Below are experts of layer 5 (counted from 0) of a mixture-of-experts language model. Rows are named router (the router's row for the expert), gate (a neuron's input weights, with its number), up (a neuron's input weights, with its number) and show model dimensions 112-167. Each number is 200 + 40 x the weight over its row's rms, rounded and kept within 0 to 999.
After each expert's rows: a language model's description of what the expert responds to; "gets" lists some tokens that make up at least twice as much of what it gets as of all text. This comes from a sample of Wikipedia text that the model never trained on. Tokens count by the router's weight.

# expert 17
router,243,219,196,210,202,252,190,290,205,255,211,196,135,264,191,218,243,199,154,218,188,178,298,229,146,201,185,189,98,225,226,224,214,182,196,236,180,160,171,207,275,235,212,238,200,194,189,208,230,251,228,245,279,211,129,185
gate0,168,255,201,132,148,204,187,227,207,174,248,226,216,311,233,154,156,213,194,223,199,253,187,192,153,171,264,191,171,129,249,250,193,195,223,208,230,161,208,174,182,221,185,301,140,128,176,209,206,253,266,213,221,200,218,222
up0,175,138,192,200,185,223,245,221,204,224,193,232,212,170,142,169,220,217,206,182,261,187,103,282,311,222,252,230,242,209,171,213,288,227,191,239,175,196,250,194,192,188,248,98,213,249,165,219,185,173,143,166,130,216,178,180
gate1,141,164,170,199,119,222,195,207,157,193,240,75,225,210,207,219,157,182,215,220,242,199,190,246,177,128,233,204,203,187,122,233,159,219,232,224,171,198,198,201,200,173,204,233,174,274,174,210,253,271,197,182,232,189,208,176
up1,270,123,194,228,164,265,211,240,198,171,235,174,188,221,165,205,184,198,133,198,221,212,188,172,239,208,178,234,179,214,187,248,234,279,244,171,179,109,203,157,253,180,170,238,201,173,243,173,246,249,186,150,268,224,195,105
What it handles: Sentence and paragraph starts. Sentence-final periods and the first token of a new sentence or paragraph, such as The, However, Some, and leading capitals of acronyms.
gets: ".", " The", "The", "\n\n", "M", "s."

# expert 35
router,236,167,191,254,204,158,208,193,238,119,192,189,241,245,157,267,168,167,143,211,197,262,225,228,195,261,215,178,230,205,161,227,165,190,227,177,171,132,231,226,255,178,235,209,165,291,236,191,221,201,195,227,208,325,149,158
gate0,294,254,212,182,129,214,196,164,207,188,224,180,200,186,165,176,217,255,155,198,262,222,191,175,181,139,166,219,240,188,281,236,177,130,221,128,158,206,197,256,200,207,238,243,163,284,110,171,103,201,230,157,235,266,198,236
up0,187,194,152,222,209,182,207,231,136,282,153,200,214,129,199,170,183,200,156,302,165,181,220,188,157,175,169,239,165,224,92,187,233,168,172,196,285,195,250,247,242,192,180,206,220,161,206,221,176,223,216,157,198,187,153,258
gate1,102,224,188,194,203,255,241,153,206,137,85,251,227,309,191,205,247,207,189,188,155,243,166,225,181,190,171,237,164,196,206,232,184,124,181,206,235,260,230,221,218,183,234,176,208,215,122,247,152,260,233,191,178,206,162,200
up1,136,180,223,223,118,205,165,209,195,196,276,221,201,179,155,180,187,225,179,213,178,186,250,131,88,145,147,140,161,189,241,191,174,150,180,179,172,213,171,204,230,180,193,206,208,185,230,198,178,178,200,194,193,230,224,242
What it handles: Digits and stem fragments. Digits in numeric tables, especially after decimal points, plus word-start stems such as Med, Corpor, M-erg-er in infobox fields.
gets: "0", "c", " (", "g", "1", "ol"

# expert 43
router,229,127,258,196,243,195,183,233,194,231,183,201,255,165,141,191,148,155,177,222,187,202,154,201,225,192,229,183,270,231,163,219,195,214,250,166,123,195,226,188,223,184,148,199,173,261,206,204,151,270,229,216,236,155,143,135
gate0,141,189,161,216,254,176,223,147,262,239,219,188,198,178,175,145,144,184,150,114,154,181,216,195,119,73,189,188,172,295,192,169,174,174,215,209,227,212,237,231,232,192,172,164,154,255,230,166,159,224,141,235,163,149,220,162
up0,237,77,169,191,263,158,147,253,162,250,197,217,201,229,149,175,159,216,151,265,280,248,190,211,212,243,273,194,149,277,150,221,216,217,218,166,213,244,236,161,197,182,145,135,200,150,254,189,239,218,227,189,253,209,166,146
gate1,181,165,228,211,190,135,109,155,197,197,155,169,234,205,225,194,105,225,253,151,154,210,199,200,259,141,177,145,307,183,179,215,222,192,199,255,188,241,195,205,170,247,149,135,151,223,238,191,178,239,203,176,266,284,181,145
up1,178,183,159,137,201,127,165,188,174,127,252,104,208,205,198,188,270,186,211,162,192,236,171,160,174,190,216,177,207,158,200,205,245,268,171,143,254,193,204,278,280,138,181,198,134,242,108,183,240,181,253,192,189,271,187,129
What it handles: K-names and Slavic/Turkic words. Syllables after K, Kh, Z or Ch in foreign names and places, such as Kaduna, Kavita, Khalifa, Turkish, Serbian.
gets: " K", "| ", "ak", " Z", " H", "av"

# expert 3
router,188,176,251,278,239,193,251,161,146,189,157,155,130,177,172,279,221,188,242,186,158,260,151,219,163,205,161,169,221,137,158,214,215,163,202,146,125,136,80,174,212,192,195,232,232,220,195,173,253,104,221,174,163,106,249,205
gate0,183,258,244,187,170,247,220,222,235,252,258,150,168,180,241,233,251,180,207,187,188,173,191,147,210,158,121,146,178,155,201,166,226,226,203,216,274,201,230,204,162,182,183,189,241,163,241,178,189,250,193,210,227,234,112,213
up0,154,161,244,179,215,173,184,252,150,229,146,205,198,231,191,234,247,225,204,226,229,219,247,213,219,237,189,254,157,235,280,169,162,176,181,236,222,220,177,255,296,219,189,140,233,209,197,194,264,258,122,180,200,258,192,199
gate1,203,148,213,295,152,189,193,225,157,212,125,167,193,206,174,171,187,233,228,211,262,227,166,158,225,185,213,155,171,159,145,228,196,206,191,183,240,153,191,200,191,193,225,184,163,216,188,128,184,166,210,175,198,110,186,239
up1,245,203,179,152,221,219,252,259,136,209,156,210,150,241,129,215,212,122,276,71,238,230,119,163,150,233,172,215,233,190,148,235,204,281,183,224,208,214,212,187,275,169,212,178,139,210,158,185,174,209,250,144,158,91,205,192
What it handles: F-words and syllables. Capitalized word-start pieces like F, Met, Pl, Dep, plus the second piece after F or f, as in f-ric-atives, F-ire, F-rick.
gets: " F", "f", "ep", "ac", "at", "ed"

# expert 54
router,179,192,159,147,192,170,180,209,171,260,293,141,283,225,172,233,189,190,240,233,157,166,98,244,275,138,257,147,140,137,200,207,241,183,258,214,161,209,265,143,173,211,221,206,168,296,223,208,198,243,203,226,188,152,212,187
gate0,168,186,172,121,181,232,234,208,180,214,238,188,207,210,244,210,281,216,265,207,143,113,226,207,183,154,97,160,252,239,191,158,241,205,167,152,259,198,253,224,174,210,161,266,247,188,210,220,197,169,150,202,194,173,240,214
up0,265,172,171,217,168,207,235,185,207,175,209,173,234,277,230,270,169,169,229,157,132,142,238,217,219,165,171,228,264,144,131,228,201,280,182,189,209,141,193,235,139,217,180,228,139,214,236,186,215,226,205,211,188,156,199,182
gate1,248,234,162,223,181,169,184,212,87,169,224,223,206,304,199,165,203,229,199,224,143,148,173,155,172,217,145,229,170,210,222,218,209,223,270,189,204,273,147,202,237,184,201,223,226,215,235,175,252,230,272,156,272,125,269,160
up1,172,189,143,154,156,187,149,221,255,107,196,212,296,209,189,238,231,229,233,159,140,179,153,150,130,140,239,156,205,147,189,229,126,163,259,223,188,201,216,184,254,167,281,150,82,203,197,213,197,200,228,281,211,152,295,168
What it handles: P-words and music terms. Word-initial p, sp, dr pieces and music vocabulary such as pop, punk, song, band, guitar, often in album and genre descriptions.
gets: " p", "ip", "op", " sp", " dr", " h"

# expert 61
router,117,159,123,200,209,187,165,150,215,224,212,142,187,156,235,160,177,194,240,236,192,170,284,215,248,176,197,220,144,170,208,153,145,217,218,230,228,183,237,214,188,131,241,251,225,205,255,239,216,186,153,212,163,184,144,237
gate0,219,194,172,274,147,152,292,198,235,143,163,150,256,241,193,185,195,214,198,75,190,113,238,184,214,252,199,171,189,132,201,185,204,199,182,184,177,143,305,190,232,173,202,218,185,173,195,229,220,257,123,136,232,208,222,231
up0,173,129,220,197,155,252,170,199,135,234,181,232,269,219,134,226,149,182,198,220,164,192,208,203,256,212,186,195,117,147,187,232,194,173,198,186,275,199,261,203,176,201,260,173,200,233,206,196,207,150,168,173,156,231,195,217
gate1,251,215,207,147,264,131,191,174,235,233,190,200,219,263,221,194,213,116,217,162,259,192,213,176,197,233,160,250,133,203,264,215,126,185,228,176,220,171,127,200,207,181,133,249,255,242,221,234,100,163,193,154,274,197,181,168
up1,226,186,154,221,202,198,198,257,197,163,197,221,213,221,171,210,201,160,179,243,245,256,279,227,261,124,217,130,195,183,266,177,218,176,261,214,223,194,199,271,209,215,166,171,241,195,125,173,241,181,118,190,239,265,143,163
What it handles: Verb-initial Latin prefixes. Opening pieces of Latinate verbs after was, to or and, such as inst, acc, ass, con, dis, rec.
gets: " st", " c", " cont", " con", " re", " ex"

# expert 63
router,225,160,206,234,207,208,168,163,276,169,159,161,158,181,151,217,145,202,245,193,204,245,140,143,264,165,190,158,234,158,209,214,164,205,265,164,194,183,185,189,255,184,248,174,140,208,183,185,229,127,190,238,220,229,189,212
gate0,323,159,221,277,132,230,226,163,183,195,261,176,183,267,257,235,199,237,239,164,275,205,154,220,205,225,261,188,252,150,152,208,240,187,205,197,206,193,199,142,164,141,207,176,185,181,189,145,191,156,215,222,179,184,247,127
up0,245,209,257,240,243,133,214,197,195,220,225,140,205,224,166,202,223,217,226,189,180,199,229,216,160,121,162,187,175,170,178,214,201,211,147,271,236,209,202,213,222,177,191,279,182,204,173,173,239,292,174,196,171,250,247,202
gate1,224,272,140,176,166,168,225,109,204,159,198,212,212,130,215,153,205,182,201,248,188,115,180,164,207,187,227,174,211,262,212,192,152,191,229,242,202,183,220,148,244,206,224,146,162,200,257,193,182,175,255,220,166,219,210,231
up1,248,241,183,201,224,217,138,206,205,186,227,165,212,213,130,245,142,210,170,213,198,185,225,295,217,148,243,146,188,158,215,141,192,231,204,221,160,208,203,181,223,202,213,241,170,240,194,185,164,215,222,189,181,216,175,250
What it handles: Mid-word syllable pieces. Inner consonant-vowel pieces of ordinary and place words, such as Const-ab-ulary, cont-rib-ute, Ar-amb-agh, gen-oc-ide, discour-ag-ing.
gets: "b", "ab", "am", "um", "ac", "ol"

# expert 44
router,217,204,219,237,269,253,214,180,146,211,247,210,204,147,216,203,217,149,168,226,136,190,225,131,237,219,186,183,245,199,201,190,215,194,195,216,196,185,139,227,208,147,194,200,220,232,205,131,222,150,157,183,207,198,250,225
gate0,212,120,221,182,284,188,201,198,170,159,270,197,270,251,248,165,221,197,258,233,201,158,229,173,149,258,248,270,239,197,209,169,196,153,217,268,201,214,188,202,101,202,131,109,133,228,177,189,226,166,193,227,161,151,189,186
up0,230,200,129,240,254,254,183,223,176,204,233,134,182,238,178,246,152,173,205,226,239,271,194,189,243,78,287,223,186,139,212,197,205,272,166,233,130,226,171,235,224,234,244,267,247,221,234,283,221,174,191,221,243,197,137,193
gate1,238,195,180,199,173,155,200,207,196,130,228,109,230,274,125,231,149,163,224,199,232,168,113,214,195,199,162,191,136,228,135,233,208,230,164,247,254,186,179,193,123,188,151,178,266,208,226,198,151,165,161,227,150,216,191,259
up1,227,236,232,234,235,156,196,194,150,288,171,132,214,241,168,238,137,208,173,216,248,168,162,190,197,310,151,214,112,241,160,198,208,231,204,227,296,215,113,161,215,236,188,132,302,176,217,177,145,141,165,158,186,116,217,197
What it handles: Year digit pieces. Later digit chunks of years and dates after a leading 1 or 2, such as 1-66-7, 2-015, 1-8-93.
gets: "1", "8", "013", "015", "014", "021"

# expert 5
router,203,233,212,261,270,191,186,189,281,111,169,233,176,193,233,253,214,197,247,142,178,237,180,242,219,204,196,172,158,139,138,222,286,255,254,196,177,142,235,255,215,188,231,219,155,301,141,158,167,186,173,259,228,161,98,185
gate0,234,244,196,154,178,135,201,254,127,175,220,269,234,302,160,159,240,181,188,222,259,166,200,187,228,232,187,209,130,171,214,136,183,195,165,280,188,240,248,229,199,208,182,178,192,186,258,197,150,176,256,147,290,173,208,169
up0,182,185,155,195,159,227,226,169,288,159,164,218,172,211,239,181,145,199,201,244,203,191,239,236,218,221,222,161,216,212,210,145,211,161,175,210,244,200,234,215,172,186,190,245,242,159,149,278,251,160,232,192,210,215,217,227
gate1,277,233,168,275,227,205,234,218,284,153,235,216,175,172,200,237,128,164,223,149,194,173,169,257,214,196,200,202,168,159,174,165,199,146,193,270,177,181,124,225,228,190,212,223,172,198,136,166,222,231,208,256,196,219,191,154
up1,192,229,213,111,175,171,191,143,214,198,147,200,177,153,181,113,258,170,220,248,234,173,168,162,211,280,216,151,208,188,244,154,194,193,219,175,167,168,203,290,265,190,214,218,159,193,256,221,223,195,177,200,254,249,231,149
What it handles: Ordinal and direction suffixes. Word-ending pieces inside names and words, above all ordinal and direction endings like th-ird, F-ifth, East-ern, with place and round often following.
gets: "ar", "th", "al", "h", "st", "ical"

# expert 9
router,246,182,149,234,249,129,198,221,180,174,221,145,161,281,199,188,161,196,132,228,175,187,269,187,176,192,167,151,152,212,173,185,225,170,184,290,241,240,208,158,173,159,189,133,224,142,186,202,312,238,170,203,214,256,127,197
gate0,158,224,176,170,168,209,251,158,220,122,184,208,173,201,208,197,211,203,250,104,175,154,135,168,232,267,206,202,113,164,170,228,149,174,185,167,176,213,142,286,191,210,196,188,173,249,279,208,204,273,173,200,177,167,177,185
up0,241,232,222,183,237,173,200,178,246,192,277,150,222,215,226,169,210,127,196,300,203,122,222,173,203,243,261,195,237,181,180,184,209,225,185,197,206,214,216,156,173,182,188,184,222,187,214,190,241,176,172,268,282,231,219,200
gate1,217,148,124,231,212,194,196,211,137,251,180,252,257,199,167,263,123,184,161,187,222,182,238,189,202,224,258,138,223,158,145,233,239,158,242,197,190,163,258,221,203,196,186,182,151,220,182,178,210,176,269,183,241,242,258,212
up1,162,182,178,186,214,232,302,164,227,177,146,204,171,172,198,177,225,231,218,136,170,186,175,180,239,127,157,256,214,178,204,153,173,228,58,227,203,170,171,144,295,180,277,193,246,216,223,255,150,132,189,173,209,241,272,237
What it handles: Markdown structure tokens. Line breaks, table pipes, ---|--- header separator rows and == section heading markers, especially election result tables and See also headings.
gets: "\n\n", "\n", "|", "===", "| ", "=="

# expert 55
router,161,169,210,170,210,157,227,201,166,234,206,181,245,149,246,171,193,193,203,226,165,211,219,156,125,136,229,164,225,237,228,127,166,213,244,181,163,259,186,167,190,201,277,234,134,158,205,205,143,204,212,189,218,236,252,159
gate0,185,169,222,153,118,177,202,119,199,206,210,183,266,168,174,219,145,202,177,189,151,157,244,223,225,193,272,279,193,180,218,132,236,187,148,120,203,167,138,154,193,191,200,245,162,229,187,206,174,244,190,171,196,216,184,231
up0,174,155,192,173,235,144,144,233,188,182,157,189,175,162,223,209,142,204,204,217,149,235,195,203,189,209,164,239,168,246,150,229,237,252,257,194,178,145,213,149,194,190,252,215,212,211,156,233,202,194,164,191,187,309,211,175
gate1,238,272,215,248,238,180,189,216,187,240,121,186,202,222,184,230,233,188,210,175,201,196,178,197,178,189,116,148,246,206,184,216,220,198,210,173,180,149,237,184,193,198,258,181,239,172,113,174,264,255,307,210,99,177,173,168
up1,241,177,217,193,207,197,213,178,249,175,143,156,298,91,202,146,198,180,211,118,220,186,245,168,193,216,118,144,242,139,184,192,182,179,191,166,164,205,188,153,241,195,97,219,263,245,205,196,219,149,238,220,257,149,182,195
What it handles: Prepositions after sports verbs. Prepositions after played, debut or victory, such as against, with, over, between, usually followed by the or his.
gets: " with", " to", " at", " on", " with the", " for"

# expert 33
router,198,105,255,245,277,220,166,218,222,235,259,209,190,95,131,266,182,157,202,266,204,213,171,197,271,166,167,225,234,160,159,199,262,172,196,152,133,181,233,160,226,191,235,213,212,201,249,180,202,171,183,187,209,178,179,179
gate0,253,190,127,226,187,174,178,275,223,237,271,140,205,213,246,141,173,253,209,208,221,114,235,179,213,229,181,250,226,153,138,194,190,266,160,214,248,201,195,173,156,215,158,282,249,179,163,226,172,146,242,230,176,262,204,184
up0,294,120,195,251,123,193,200,271,172,196,213,282,224,214,195,197,232,207,232,202,234,204,146,201,272,253,215,246,207,179,120,190,222,197,234,136,171,180,124,216,140,200,140,128,189,155,291,181,185,156,245,220,222,185,204,209
gate1,181,213,201,203,224,231,267,138,153,198,248,133,174,155,220,201,217,227,209,227,246,197,120,174,195,186,183,167,218,231,170,184,232,153,178,198,155,216,229,112,153,235,150,212,246,130,193,158,219,185,277,224,136,211,204,157
up1,201,221,223,166,229,157,133,317,287,187,284,265,216,120,240,176,275,203,236,190,158,170,246,150,193,174,136,168,149,213,177,214,177,285,238,288,229,165,232,155,236,196,232,90,186,130,238,183,232,187,231,261,276,228,230,132
What it handles: Capital initials and abbreviations. Capital-letter word starts such as C, G, St, Qu, Sch, and the period after an initial, as in G. Cook, T. araraticum.
gets: " C", " G", " S", " St", " P", " V"

# expert 41
router,317,202,226,140,173,158,125,191,236,142,202,247,219,156,188,223,208,169,224,237,174,251,131,216,200,192,214,266,139,204,210,221,213,260,191,183,168,172,121,169,207,214,202,234,272,151,231,175,214,246,206,115,219,141,168,222
gate0,114,197,203,198,175,180,192,198,315,194,179,236,141,131,270,214,214,230,168,132,191,195,227,254,182,247,261,211,242,195,177,185,219,232,241,85,200,120,203,231,248,142,187,166,150,207,209,203,198,212,241,212,162,212,271,209
up0,216,215,230,183,204,260,95,210,267,181,203,194,181,234,204,160,203,160,257,194,243,205,201,145,205,160,145,170,214,231,171,154,132,209,196,231,242,262,203,135,123,229,180,246,121,253,168,223,141,200,232,163,210,255,218,238
gate1,228,235,164,210,243,220,229,200,190,241,216,243,259,197,141,160,215,218,231,216,251,160,173,187,241,187,241,243,238,208,143,197,200,160,249,163,180,240,195,228,166,175,217,152,212,241,184,155,135,198,257,207,208,152,214,260
up1,223,232,160,231,190,245,208,171,173,152,247,168,230,176,134,116,172,175,201,201,226,184,185,135,220,156,202,173,211,133,216,200,155,161,204,211,184,159,148,145,186,169,153,239,132,286,222,210,222,190,200,250,213,175,215,206
What it handles: Apostrophes and quotes. Possessive 's, apostrophes and closing quotation marks in running prose, plus nearby function words like The, and, they.
gets: "'s", "'", " The", "\"", " and", "The"

# expert 1
router,202,138,200,217,237,130,209,182,201,200,165,172,211,222,152,264,185,159,161,184,205,258,155,258,183,206,225,204,167,207,154,202,207,216,222,134,141,160,174,254,258,199,270,289,230,249,201,174,197,120,163,175,233,260,200,145
gate0,182,201,174,196,272,212,316,100,176,229,233,208,122,148,209,211,157,209,174,186,254,199,188,175,195,235,198,227,186,250,212,256,242,217,132,181,218,285,168,117,186,195,172,243,314,154,175,209,160,231,227,189,233,287,275,261
up0,190,226,197,99,226,202,138,151,119,264,216,242,190,215,173,231,181,196,218,282,119,212,177,249,179,199,121,272,193,165,193,180,186,143,216,146,213,202,188,259,234,226,181,196,182,205,184,173,146,172,199,124,215,103,235,219
gate1,174,218,204,160,249,221,211,245,203,145,253,314,228,202,150,160,221,234,245,216,214,225,188,198,125,198,250,321,233,147,160,168,213,227,167,231,168,208,190,234,312,161,213,145,232,156,247,195,205,215,229,203,216,273,217,202
up1,192,215,232,238,271,181,173,194,178,211,195,247,148,135,168,187,237,186,234,183,132,266,213,187,193,181,136,193,141,270,241,272,176,169,181,235,223,203,212,267,174,199,134,154,171,260,205,185,215,134,119,143,192,148,204,222
What it handles: Table cells, word pieces. Pipes, numbers and opening word pieces in sports and results tables, plus the "ens" of dimension and extension, e.g. Sp, Val, Dav.
gets: " |", ".", " R", "0", " sc", " comp"

# expert 34
router,188,249,205,226,173,284,204,186,212,238,177,225,181,236,166,116,262,217,137,157,125,192,216,266,135,151,147,149,149,157,246,247,211,226,151,210,224,232,265,209,182,185,214,136,201,265,133,194,188,165,175,147,180,242,190,270
gate0,215,184,167,180,252,188,228,214,186,236,221,184,126,166,205,181,186,193,244,165,177,286,198,221,209,255,139,177,188,248,226,188,270,258,202,137,243,216,173,192,83,123,182,162,197,194,154,150,197,232,202,149,249,268,267,154
up0,193,266,217,181,162,206,199,182,272,201,121,155,147,203,172,210,182,221,234,245,218,141,211,182,216,173,201,236,243,166,151,215,194,161,79,295,278,168,222,231,266,206,197,211,206,246,181,188,177,200,181,201,250,163,253,215
gate1,177,220,238,180,232,180,245,257,179,190,179,205,132,251,153,217,247,198,210,173,223,191,230,169,121,227,273,155,178,235,176,236,193,215,149,303,195,254,220,210,221,203,152,223,182,129,227,188,180,169,126,179,192,229,177,176
up1,211,149,205,169,197,148,107,209,165,190,166,96,203,165,255,232,160,175,204,226,234,181,162,193,355,180,185,226,228,165,192,190,151,198,151,244,208,146,148,166,244,256,257,209,266,192,231,283,210,172,231,246,202,178,193,260
What it handles: Numbers in figures. Two- and three-digit number pieces within statistics, tables, ages, scores and coordinates, such as 83, 300, 42.
gets: "3", "6", "5", "7", "4", "8"

# expert 11
router,172,177,171,166,181,173,132,235,133,167,287,217,262,182,154,254,169,200,216,222,128,220,163,177,155,227,185,152,99,204,202,211,234,233,183,213,254,178,192,265,242,167,111,243,225,165,223,172,147,226,114,193,211,227,131,216
gate0,235,201,146,217,235,183,175,159,181,191,123,257,154,242,166,237,175,137,212,287,238,201,239,267,211,201,208,229,206,225,286,209,192,296,158,295,140,247,193,193,219,161,224,170,163,229,190,200,212,165,148,125,179,237,214,224
up0,219,179,155,232,203,184,101,194,154,178,198,169,241,149,175,245,184,199,176,218,200,218,168,242,207,199,173,143,201,221,229,194,258,278,176,188,201,217,203,204,168,213,223,152,210,216,189,223,230,221,182,242,221,243,242,195
gate1,223,159,216,148,157,279,287,227,132,204,241,201,224,212,165,153,242,164,249,205,199,191,192,251,249,233,229,257,213,131,173,279,217,184,173,193,224,191,169,149,200,189,187,215,180,199,259,183,247,184,211,216,225,138,208,181
up1,246,212,220,100,228,202,199,191,201,173,163,179,201,228,231,214,244,187,196,225,194,219,195,117,182,206,220,206,253,222,202,261,92,214,223,259,184,226,225,143,209,187,252,224,199,127,179,206,78,182,209,149,185,181,202,215
What it handles: Opening quotation marks. Opening quote marks and title-starting tokens after headings or in table cells, usually song or episode titles, e.g. "Feels Like, | "Living.
gets: " \"", "\"", " | \"", "=", "\n\n", "."

# expert 16
router,257,179,195,225,238,221,175,136,134,239,135,199,171,196,222,262,223,169,126,233,203,253,197,190,260,216,246,161,291,143,233,225,242,192,199,172,107,217,205,238,264,204,205,222,208,237,214,248,215,137,148,147,209,202,183,199
gate0,181,184,220,233,125,219,227,217,142,188,133,176,190,185,156,205,154,161,226,259,235,194,174,221,227,158,139,115,206,200,183,163,167,215,195,209,197,176,260,201,216,213,249,172,221,209,241,234,89,189,218,210,238,307,247,261
up0,203,175,219,150,250,196,258,270,236,266,255,185,190,197,199,299,164,168,143,157,202,228,249,232,151,191,172,181,111,172,195,193,167,175,181,291,190,188,202,235,225,246,192,217,266,171,200,198,275,200,205,241,157,205,137,274
gate1,204,239,237,217,122,217,187,188,141,155,216,169,172,255,172,211,206,184,199,180,216,212,202,158,134,200,116,152,229,216,184,245,191,228,167,171,175,238,144,158,237,240,168,276,140,220,213,217,124,260,183,203,170,242,185,178
up1,173,186,221,205,172,235,204,158,211,155,200,204,222,154,180,231,179,185,228,173,99,235,183,125,195,225,146,145,214,278,206,227,197,196,240,172,105,215,156,148,257,212,170,151,159,213,162,176,150,159,220,180,169,210,169,236
What it handles: Year first digits. The leading digit or digit chunk of years, especially in birth dates and date ranges, as in (born 1962), 2001, 1886.
gets: "1", "2", ", ", "006", "8", "002"

# expert 56
router,209,103,198,233,204,169,194,164,288,224,185,233,182,149,115,243,169,218,169,230,189,219,142,214,249,209,154,125,272,179,186,219,148,135,234,173,146,161,202,215,230,229,208,239,172,206,239,161,219,188,159,252,252,266,203,153
gate0,178,217,167,127,252,204,194,245,170,187,188,171,200,237,185,218,183,142,182,255,256,199,180,208,239,252,172,210,240,198,246,191,157,171,265,125,185,211,260,167,290,200,180,182,163,169,284,174,204,228,149,183,241,162,168,172
up0,234,191,249,144,180,209,185,122,210,176,257,149,228,225,253,186,216,184,216,195,181,113,157,154,216,155,219,265,314,130,138,244,177,146,211,208,191,197,214,125,171,206,218,242,143,183,148,205,226,245,242,196,184,221,232,220
gate1,152,221,165,203,197,150,223,170,218,143,252,169,224,167,209,241,173,222,195,146,170,167,232,165,166,228,172,241,168,179,143,217,223,192,171,275,152,192,181,148,287,296,208,245,277,186,133,213,212,210,265,203,214,232,216,131
up1,226,196,236,216,214,251,133,257,177,187,202,210,205,257,225,169,173,183,104,123,168,215,171,211,261,199,150,249,120,193,226,187,266,117,126,179,135,192,215,249,205,215,238,155,256,160,338,189,222,185,180,191,245,220,217,168
What it handles: Capital initials, name letters. Capital first letters of names and initials with periods, such as Fidel V., B-iggs, D-ole, plus commas after place names.
gets: ",", " | ", "\n", " B", " |", " c"

# expert 47
router,242,188,181,211,292,234,184,287,200,220,188,210,166,81,144,266,176,209,126,234,238,243,205,238,212,234,242,234,250,205,215,195,232,231,115,146,200,226,212,177,159,193,187,125,174,205,206,147,223,188,240,169,244,200,142,205
gate0,252,181,170,180,244,199,230,185,202,187,268,189,156,200,190,212,203,248,214,167,140,224,214,131,207,163,154,246,218,240,197,193,213,201,56,235,256,202,157,201,233,168,160,209,256,203,153,193,173,160,229,149,174,138,211,167
up0,169,187,177,245,208,195,212,170,247,193,132,238,126,160,198,203,154,201,179,215,218,199,205,239,217,151,217,262,193,253,103,200,213,166,140,247,253,235,169,108,166,223,150,220,237,162,164,158,216,194,158,122,203,222,224,212
gate1,301,251,273,170,169,175,175,234,260,93,253,204,212,193,242,241,207,194,259,214,248,163,161,196,210,183,218,231,190,187,233,183,209,189,222,153,218,249,215,162,188,229,188,211,194,197,225,218,196,272,212,252,186,158,173,235
up1,142,178,196,179,248,201,259,208,162,215,91,232,171,212,226,159,206,160,278,212,181,195,187,177,202,152,186,174,158,291,198,177,125,220,159,180,169,169,171,205,254,191,100,230,176,187,201,176,162,150,179,147,205,168,230,129
What it handles: Infobox list line breaks. Line breaks ending lines in infobox-style dash lists of biographies, before fields like Children, Born, Status, Years.
gets: "\n", "\n\n", "-", "h", "2", "- "

# expert 45
router,157,162,227,151,172,144,251,222,212,180,200,214,196,219,241,202,234,203,205,193,189,257,179,260,171,161,229,204,165,193,174,174,194,243,154,194,182,262,205,221,241,210,194,197,169,149,236,264,148,164,149,204,205,210,233,185
gate0,212,195,212,171,254,117,226,265,153,276,177,276,191,172,192,146,198,196,307,159,197,189,166,243,200,205,201,229,160,239,117,253,219,207,203,212,225,189,115,245,250,191,156,188,179,187,216,185,149,150,102,155,201,218,236,172
up0,258,184,255,195,226,225,233,218,124,186,319,187,218,229,221,257,233,206,190,210,207,199,193,98,168,170,228,140,238,246,235,234,162,177,195,208,192,191,98,255,189,252,171,220,131,220,211,219,281,219,237,218,166,166,181,175
gate1,211,203,255,177,289,208,162,158,198,199,147,194,263,132,234,187,148,191,229,171,171,241,191,228,189,186,245,162,245,268,190,173,245,180,117,151,104,252,203,136,172,184,292,258,245,181,147,210,184,199,230,151,164,141,239,245
up1,214,184,218,146,114,190,226,218,210,171,211,210,191,279,210,72,172,184,215,205,216,184,178,214,143,160,167,154,242,104,161,241,180,203,81,179,157,220,216,248,286,185,206,236,183,153,226,176,223,153,222,270,262,178,211,197
What it handles: Locative prepositions. Prepositions, often with the, after a verb or participle, like in the, on the, at, near, during, along the.
gets: " in", " in the", " on", " on the", " at", " at the"

# expert 59
router,133,180,258,229,205,234,221,280,170,287,250,197,256,209,149,212,176,142,178,228,179,216,165,178,250,202,189,215,183,223,156,239,305,139,197,212,201,155,207,249,250,178,192,193,206,250,251,186,184,189,180,249,259,210,230,289
gate0,167,181,167,207,177,222,246,202,255,231,197,227,192,199,142,228,169,181,250,212,266,223,148,293,174,253,222,206,130,224,244,255,156,140,269,270,214,210,219,164,193,224,141,168,199,216,200,221,151,228,225,199,240,192,202,194
up0,198,117,249,181,147,162,170,174,130,232,210,204,198,273,248,202,182,167,193,171,154,132,225,169,259,151,151,257,217,146,162,225,224,196,190,205,155,197,222,259,181,213,142,190,128,222,176,191,241,154,132,179,129,202,151,192
gate1,194,220,181,188,203,224,207,195,234,156,210,142,123,240,152,199,182,198,168,191,250,201,156,235,155,226,255,211,225,171,251,211,239,226,227,220,151,200,111,192,198,220,182,153,111,265,268,178,224,230,227,237,215,265,209,181
up1,202,159,187,115,164,211,129,105,82,224,269,171,286,185,161,161,185,228,257,158,250,192,170,111,260,166,131,198,228,239,164,235,160,206,220,230,157,181,209,189,217,174,198,216,157,179,163,198,162,189,233,226,229,173,210,142
What it handles: Abbreviation periods and taxonomy. Periods after initials and abbreviations, like U.S., J., feat., and genus initials in taxonomy lists such as D. longicatena.
gets: ".", " U.", " JP", " species", "S.", " J."